From a checkpoint of a small mixture-of-experts model trained on Wikipedia: 4104 steps.
Below are experts of layer 2 (counted from 0) of a mixture-of-experts language model. Rows are named router (the router's row for the expert), gate (a neuron's input weights, with its number), up (a neuron's input weights, with its number), down (a neuron's output weights, with its number) and show model dimensions 160-319. Each number is 50 + 12 x the weight over its row's rms, rounded and kept within 0 to 99.
After each expert's rows: a language model's description of what the expert responds to. This comes from a sample of Wikipedia text that the model never trained on.

# expert 19
router:54 45 33 58 25 60 43 38 45 51 45 35 60 49 69 57 59 46 57 60 57 81 41 67 59 49 55 58 59 62 43 40 44 37 44 45 59 20 54 61 56 59 41 45 56 50 51 42 50 36 41 52 42 51 38 44 46 44 49 53 41 51 57 75 44 42 58 41 54 36 47 47 54 69 33 63 75 55 52 44 25 69 58 39 26 57 43 34 31 31 63 39 30 51 43 47 49 69 64 51 39 31 49 41 26 63 66 45 32 60 28 73 35 57 57 54 63 41 51 43 61 19 34 30 44 52 48 37 34 57 80 50 59 55 71 56 55 65 69 77 59 36 59 36 49 27 53 61 57 27 67 35 72 54 47 15 43 47 59 53
gate0:36 48 57 61 17 52 37 48 51 68 56 62 66 23 28 56 38 50 50 43 29 61 38 45 58 62 32 61 46 49 42 45 55 42 39 52 58 54 57 69 51 52 26 68 53 30 41 47 43 59 35 51 47 50 29 43 46 48 46 41 47 62 45 49 63 55 25 40 47 54 43 64 61 69 44 31 51 54 45 42 80 41 37 46 42 67 43 57 55 63 50 52 28 39 67 67 58 55 58 55 48 40 38 50 22 50 40 51 52 29 49 24 29 62 55 64 50 27 44 73 44 33 31 55 63 56 34 69 52 48 52 66 43 56 43 26 61 75 42 67 53 50 41 50 50 49 44 66 61 62 35 48 50 52 36 30 32 46 53 66
up0:58 51 50 54 58 37 69 38 37 31 49 39 74 62 79 59 67 30 58 51 54 39 61 47 50 53 49 56 45 76 38 31 54 38 28 48 38 68 36 33 54 57 64 51 76 71 52 35 60 72 45 38 29 42 19 60 46 48 48 63 47 45 63 58 41 34 56 56 60 46 52 68 56 34 62 58 50 50 58 36 45 52 34 55 67 33 69 49 26 45 51 38 55 61 66 38 50 53 50 44 67 39 39 24 54 89 74 56 53 60 57 43 45 44 41 55 62 65 64 45 71 58 70 53 59 55 52 55 48 45 38 25 62 46 58 56 49 33 54 56 47 44 49 56 64 46 34 30 52 46 55 46 49 48 84 58 44 53 46 31
down0:59 41 48 43 56 39 43 33 68 39 45 49 36 44 33 61 43 65 43 63 53 47 79 48 51 56 55 66 45 37 65 32 69 40 45 53 61 53 61 46 50 32 42 66 63 35 47 58 38 63 51 49 40 41 63 49 52 50 44 52 67 40 43 49 52 46 60 57 41 49 55 58 66 48 44 52 64 43 64 59 65 45 48 49 48 51 63 40 47 51 58 82 48 31 59 64 54 48 53 48 50 40 34 39 66 46 50 39 43 77 32 33 58 20 37 52 48 49 36 45 27 37 49 54 70 45 27 44 40 50 49 57 50 61 40 43 58 38 66 65 68 54 57 54 45 41 54 52 44 43 43 43 61 48 53 63 46 43 58 38
Pieces after G or R

# expert 17
router:57 54 36 49 43 53 60 40 73 47 37 53 53 49 37 54 48 44 51 65 58 41 47 61 20 40 66 42 40 48 61 33 48 60 83 64 80 42 46 47 57 52 66 47 30 55 45 58 67 58 56 45 59 51 40 45 59 47 61 53 58 40 40 42 72 50 58 46 43 39 45 66 46 46 42 32 60 37 68 55 67 64 52 72 50 50 58 28 48 48 49 63 20 60 61 81 53 41 58 53 63 38 50 87 43 46 47 60 41 46 53 56 46 40 31 62 55 56 53 56 40 63 51 47 49 73 42 68 65 49 69 50 36 57 58 44 57 35 66 72 49 47 47 32 33 42 60 46 58 53 65 67 52 35 68 43 45 57 57 39
gate0:34 36 49 42 38 44 52 47 42 63 39 42 55 46 53 63 45 66 44 46 58 38 67 35 58 38 49 57 52 55 66 71 39 40 35 41 54 42 15 48 52 76 55 60 61 36 57 25 59 63 50 47 49 53 61 53 51 42 67 64 64 26 40 53 47 50 41 48 63 50 47 34 83 67 41 38 41 67 45 58 66 44 44 38 63 61 53 59 13 52 44 52 61 59 64 49 40 49 50 66 56 65 53 92 32 67 70 41 39 49 58 20 47 49 42 40 60 36 36 49 44 61 64 56 71 43 33 68 48 42 48 74 25 33 41 71 50 63 66 50 29 53 33 38 45 84 52 36 48 64 66 43 66 47 58 71 42 59 37 52
up0:25 36 47 55 57 29 50 42 33 58 56 44 71 48 42 43 47 69 44 36 56 44 59 36 61 39 45 60 51 43 69 56 49 30 38 58 46 35 47 50 32 74 58 76 51 27 60 49 59 53 45 43 55 48 38 58 37 30 53 72 36 38 26 50 49 33 50 28 54 60 32 18 64 65 46 34 41 61 44 53 52 57 45 44 45 58 56 63 37 48 56 44 52 54 54 41 44 56 69 67 53 65 48 78 44 55 62 52 60 60 52 26 52 37 49 60 59 33 44 39 39 76 43 41 82 52 56 76 38 43 63 68 31 57 34 58 55 57 49 40 46 56 35 42 63 81 54 50 51 63 57 47 50 44 61 56 47 53 39 53
down0:60 48 51 43 56 59 61 62 42 52 41 49 55 59 55 45 35 46 40 36 40 44 66 18 47 44 60 54 48 46 51 56 63 36 56 55 54 37 54 62 37 44 34 44 36 68 56 54 49 62 52 65 50 34 27 51 43 68 54 64 37 63 38 40 60 43 67 43 47 50 46 57 65 69 35 72 57 74 65 39 71 35 51 27 39 47 48 26 63 33 64 48 41 66 56 47 37 40 48 60 45 60 58 30 62 37 61 49 65 48 49 55 50 24 37 59 63 59 44 43 66 53 47 49 75 52 57 54 52 57 61 74 54 41 51 27 45 67 33 56 54 62 50 45 44 41 55 46 75 66 61 41 54 28 38 72 65 57 39 65
Single line breaks

# expert 6
router:73 56 62 53 51 44 51 55 39 23 57 56 54 42 47 70 16 49 57 78 54 26 49 57 55 35 43 38 50 62 45 54 38 25 44 66 38 36 45 30 49 31 33 51 64 50 63 37 66 45 48 33 50 36 38 68 43 56 74 44 63 45 58 64 52 46 62 72 47 51 42 21 65 80 59 33 41 52 59 52 54 61 45 43 52 37 57 53 53 40 43 67 41 46 34 46 58 58 60 61 38 65 48 39 59 36 53 54 75 42 58 48 35 30 43 42 43 30 43 41 55 56 53 54 38 60 38 61 62 28 44 31 53 42 49 56 47 60 52 38 56 42 43 57 57 43 44 50 46 41 45 55 62 45 65 42 55 44 25 51
gate0:59 64 38 45 68 47 43 59 65 25 56 55 44 28 46 46 67 62 46 69 70 60 66 60 33 36 50 31 71 68 64 68 47 56 30 41 62 53 24 65 39 32 39 72 47 56 34 29 53 36 49 72 41 42 52 48 46 48 66 48 54 56 60 25 42 38 43 26 46 32 62 55 38 40 55 43 56 38 61 21 64 29 54 52 45 54 75 39 53 45 48 62 59 47 61 21 64 58 58 55 54 42 73 56 51 37 75 54 60 51 46 46 48 51 49 58 54 51 62 53 68 43 52 53 44 53 46 50 57 67 36 57 68 26 43 68 62 54 49 44 41 49 53 39 61 69 37 35 59 60 67 44 64 45 62 63 50 49 43 33
up0:58 40 62 54 50 41 45 50 39 26 57 43 41 60 46 71 52 56 54 64 52 43 69 68 61 34 65 50 48 44 61 49 82 48 48 51 14 52 52 60 64 32 45 60 47 48 45 68 45 62 27 56 62 68 45 71 29 45 51 56 70 57 52 56 73 56 33 47 43 69 52 42 38 31 66 60 44 56 53 41 39 45 60 50 58 45 56 57 57 65 28 50 63 28 48 10 49 35 42 52 50 42 59 65 38 55 65 46 47 54 55 58 41 28 52 60 64 38 54 38 63 40 57 44 51 46 35 53 55 45 47 46 51 70 48 45 45 56 50 44 49 68 69 50 33 48 47 42 50 71 35 40 54 42 75 58 45 42 67 49
down0:45 59 43 42 46 60 70 40 77 51 58 44 58 54 36 38 46 52 56 54 57 75 47 51 51 45 51 62 68 46 57 64 61 55 53 57 53 39 54 66 44 31 58 69 64 28 57 53 57 59 37 41 42 59 38 67 31 56 35 61 50 28 58 34 47 34 51 45 43 56 58 55 36 40 42 49 61 46 39 62 55 58 35 29 44 55 40 63 53 35 75 43 44 51 74 34 53 68 51 69 56 46 40 49 54 42 47 31 43 43 59 60 69 69 51 79 59 76 30 24 48 50 23 55 33 40 72 44 56 40 63 49 73 41 62 24 55 41 69 44 36 46 40 36 49 77 61 43 69 37 71 48 50 50 43 62 52 69 35 40
Mid-word pieces, species descriptions

# expert 1
router:48 76 44 50 51 46 38 52 72 49 67 43 49 70 39 53 43 38 57 48 44 56 62 58 44 55 39 54 63 46 46 55 53 46 40 19 50 62 56 54 53 67 65 50 48 43 56 60 42 59 38 45 65 67 36 49 35 31 32 61 55 48 64 47 51 51 57 63 73 67 57 41 66 40 38 54 55 71 31 44 28 58 34 59 73 52 49 53 28 32 43 60 47 47 46 59 50 35 27 52 63 54 40 40 53 33 30 25 52 54 78 46 64 48 63 45 63 59 43 87 45 69 61 51 75 34 66 60 38 43 21 56 60 43 53 49 52 79 27 48 56 60 43 39 60 65 32 47 26 52 18 47 54 41 53 54 67 57 52 71
gate0:47 48 38 30 37 54 67 66 59 37 52 51 20 50 52 42 46 61 54 54 50 43 59 68 26 39 54 46 44 77 59 61 54 44 43 45 53 50 42 40 63 57 53 63 45 54 44 20 59 44 51 46 58 59 45 52 54 40 46 50 62 60 60 66 31 63 46 35 72 66 39 36 55 60 49 42 60 25 40 60 49 62 23 20 42 66 36 48 47 66 52 54 84 34 56 31 38 36 57 51 46 54 58 54 42 68 38 58 40 32 43 44 59 51 76 50 45 32 49 70 48 55 68 70 59 69 65 58 25 56 64 32 47 29 54 52 61 41 50 35 39 46 37 35 58 50 52 77 53 40 57 59 69 51 56 52 47 59 42 52
up0:43 52 27 39 35 60 53 60 58 40 53 52 38 36 47 50 61 72 43 51 45 38 67 68 38 45 54 36 50 79 63 58 57 61 41 49 60 45 36 29 58 40 57 51 40 53 39 37 70 47 46 50 61 57 41 48 36 42 48 42 49 62 64 42 36 65 39 49 67 55 63 37 46 64 40 30 70 31 50 56 57 57 13 24 44 60 29 54 42 53 51 69 69 28 65 46 54 36 61 51 59 60 62 48 38 59 50 50 63 49 41 45 58 54 62 36 39 38 71 65 51 55 53 61 62 64 51 50 38 62 55 31 52 30 41 45 64 42 39 29 37 43 29 32 64 66 65 68 56 39 61 63 75 53 44 54 36 49 42 72
down0:43 36 40 46 41 34 43 39 20 62 66 40 55 63 70 47 66 42 50 44 49 47 58 29 51 46 51 61 52 37 32 46 51 58 50 60 62 41 48 34 51 35 55 40 48 34 43 81 43 53 59 42 47 37 59 43 46 45 47 49 28 54 57 71 52 55 69 47 39 31 32 73 60 36 37 54 52 62 63 45 57 50 52 63 54 48 30 66 62 54 72 52 44 63 52 67 57 55 48 46 48 35 54 63 56 58 43 55 47 31 59 57 59 52 44 66 43 51 36 54 34 59 42 43 30 52 55 62 37 37 54 53 59 65 34 47 23 65 44 52 85 72 73 74 58 56 42 47 48 66 43 51 44 46 55 62 89 44 65 42
Definite article phrases

# expert 20
router:59 47 44 74 54 26 68 54 67 49 54 39 38 35 47 31 51 42 21 55 41 60 44 57 45 48 64 22 74 31 53 65 31 55 55 66 35 55 64 51 31 55 46 31 41 58 56 47 50 36 44 48 46 35 43 19 60 55 67 61 42 39 45 61 60 61 37 25 61 36 67 47 40 68 44 70 51 48 44 59 73 59 45 48 58 36 41 62 56 68 44 54 57 49 34 47 46 52 57 44 34 49 64 48 52 31 44 56 40 45 24 43 43 59 39 53 38 47 53 52 38 48 59 60 45 55 35 33 52 37 46 53 42 48 51 21 78 68 68 65 52 63 29 38 58 50 46 55 60 52 61 47 49 55 74 43 65 49 38 77
gate0:42 46 49 57 52 59 31 40 55 51 51 23 42 59 39 58 48 55 57 53 48 58 53 34 77 41 48 27 54 47 63 32 53 28 50 61 09 42 53 30 35 53 45 14 54 60 58 42 39 58 25 61 23 55 70 42 40 43 48 63 43 46 48 33 61 51 41 66 45 50 67 56 44 46 56 43 68 31 54 66 41 51 48 46 56 43 43 46 50 69 69 61 58 69 38 43 59 60 40 43 48 59 86 48 44 43 52 45 39 37 61 34 68 45 43 34 57 43 45 31 58 44 54 57 54 63 54 52 41 53 61 64 54 32 56 68 57 51 50 31 48 45 57 69 32 48 45 51 52 30 49 63 67 53 43 26 50 57 60 59
up0:52 49 58 40 60 34 35 70 41 75 67 50 59 33 49 41 57 48 52 43 53 33 44 47 43 45 53 68 57 50 32 32 41 36 19 49 60 52 55 72 37 45 49 51 51 48 33 62 47 58 47 43 27 38 10 58 61 69 66 56 42 54 53 43 54 41 54 66 60 46 38 56 64 35 57 49 37 70 64 49 43 51 62 47 36 37 43 48 55 51 49 63 63 36 75 51 66 61 69 40 66 64 49 62 57 60 32 51 59 45 31 54 85 53 60 55 41 33 43 34 59 64 66 62 63 51 64 23 43 56 51 68 46 60 42 64 49 32 57 58 59 66 48 43 49 58 57 51 29 37 56 64 24 68 75 42 50 47 41 47
down0:58 37 60 53 55 45 52 37 56 70 36 63 39 36 65 43 70 45 56 54 35 36 61 36 59 45 38 52 48 69 53 47 61 40 41 34 53 36 42 58 70 45 45 45 29 60 45 52 46 78 54 50 52 44 44 22 34 44 52 38 48 45 70 55 35 49 50 47 45 21 38 46 38 74 77 52 55 86 49 58 39 40 41 53 55 55 55 49 53 64 41 39 42 53 56 42 74 51 68 41 37 44 47 55 58 56 55 57 33 69 87 58 52 52 39 65 58 61 23 60 49 46 37 43 58 59 50 61 30 60 37 21 32 40 50 51 47 35 71 36 57 69 83 35 59 53 46 54 49 69 47 54 45 51 56 41 39 47 51 40
Second piece after initial letter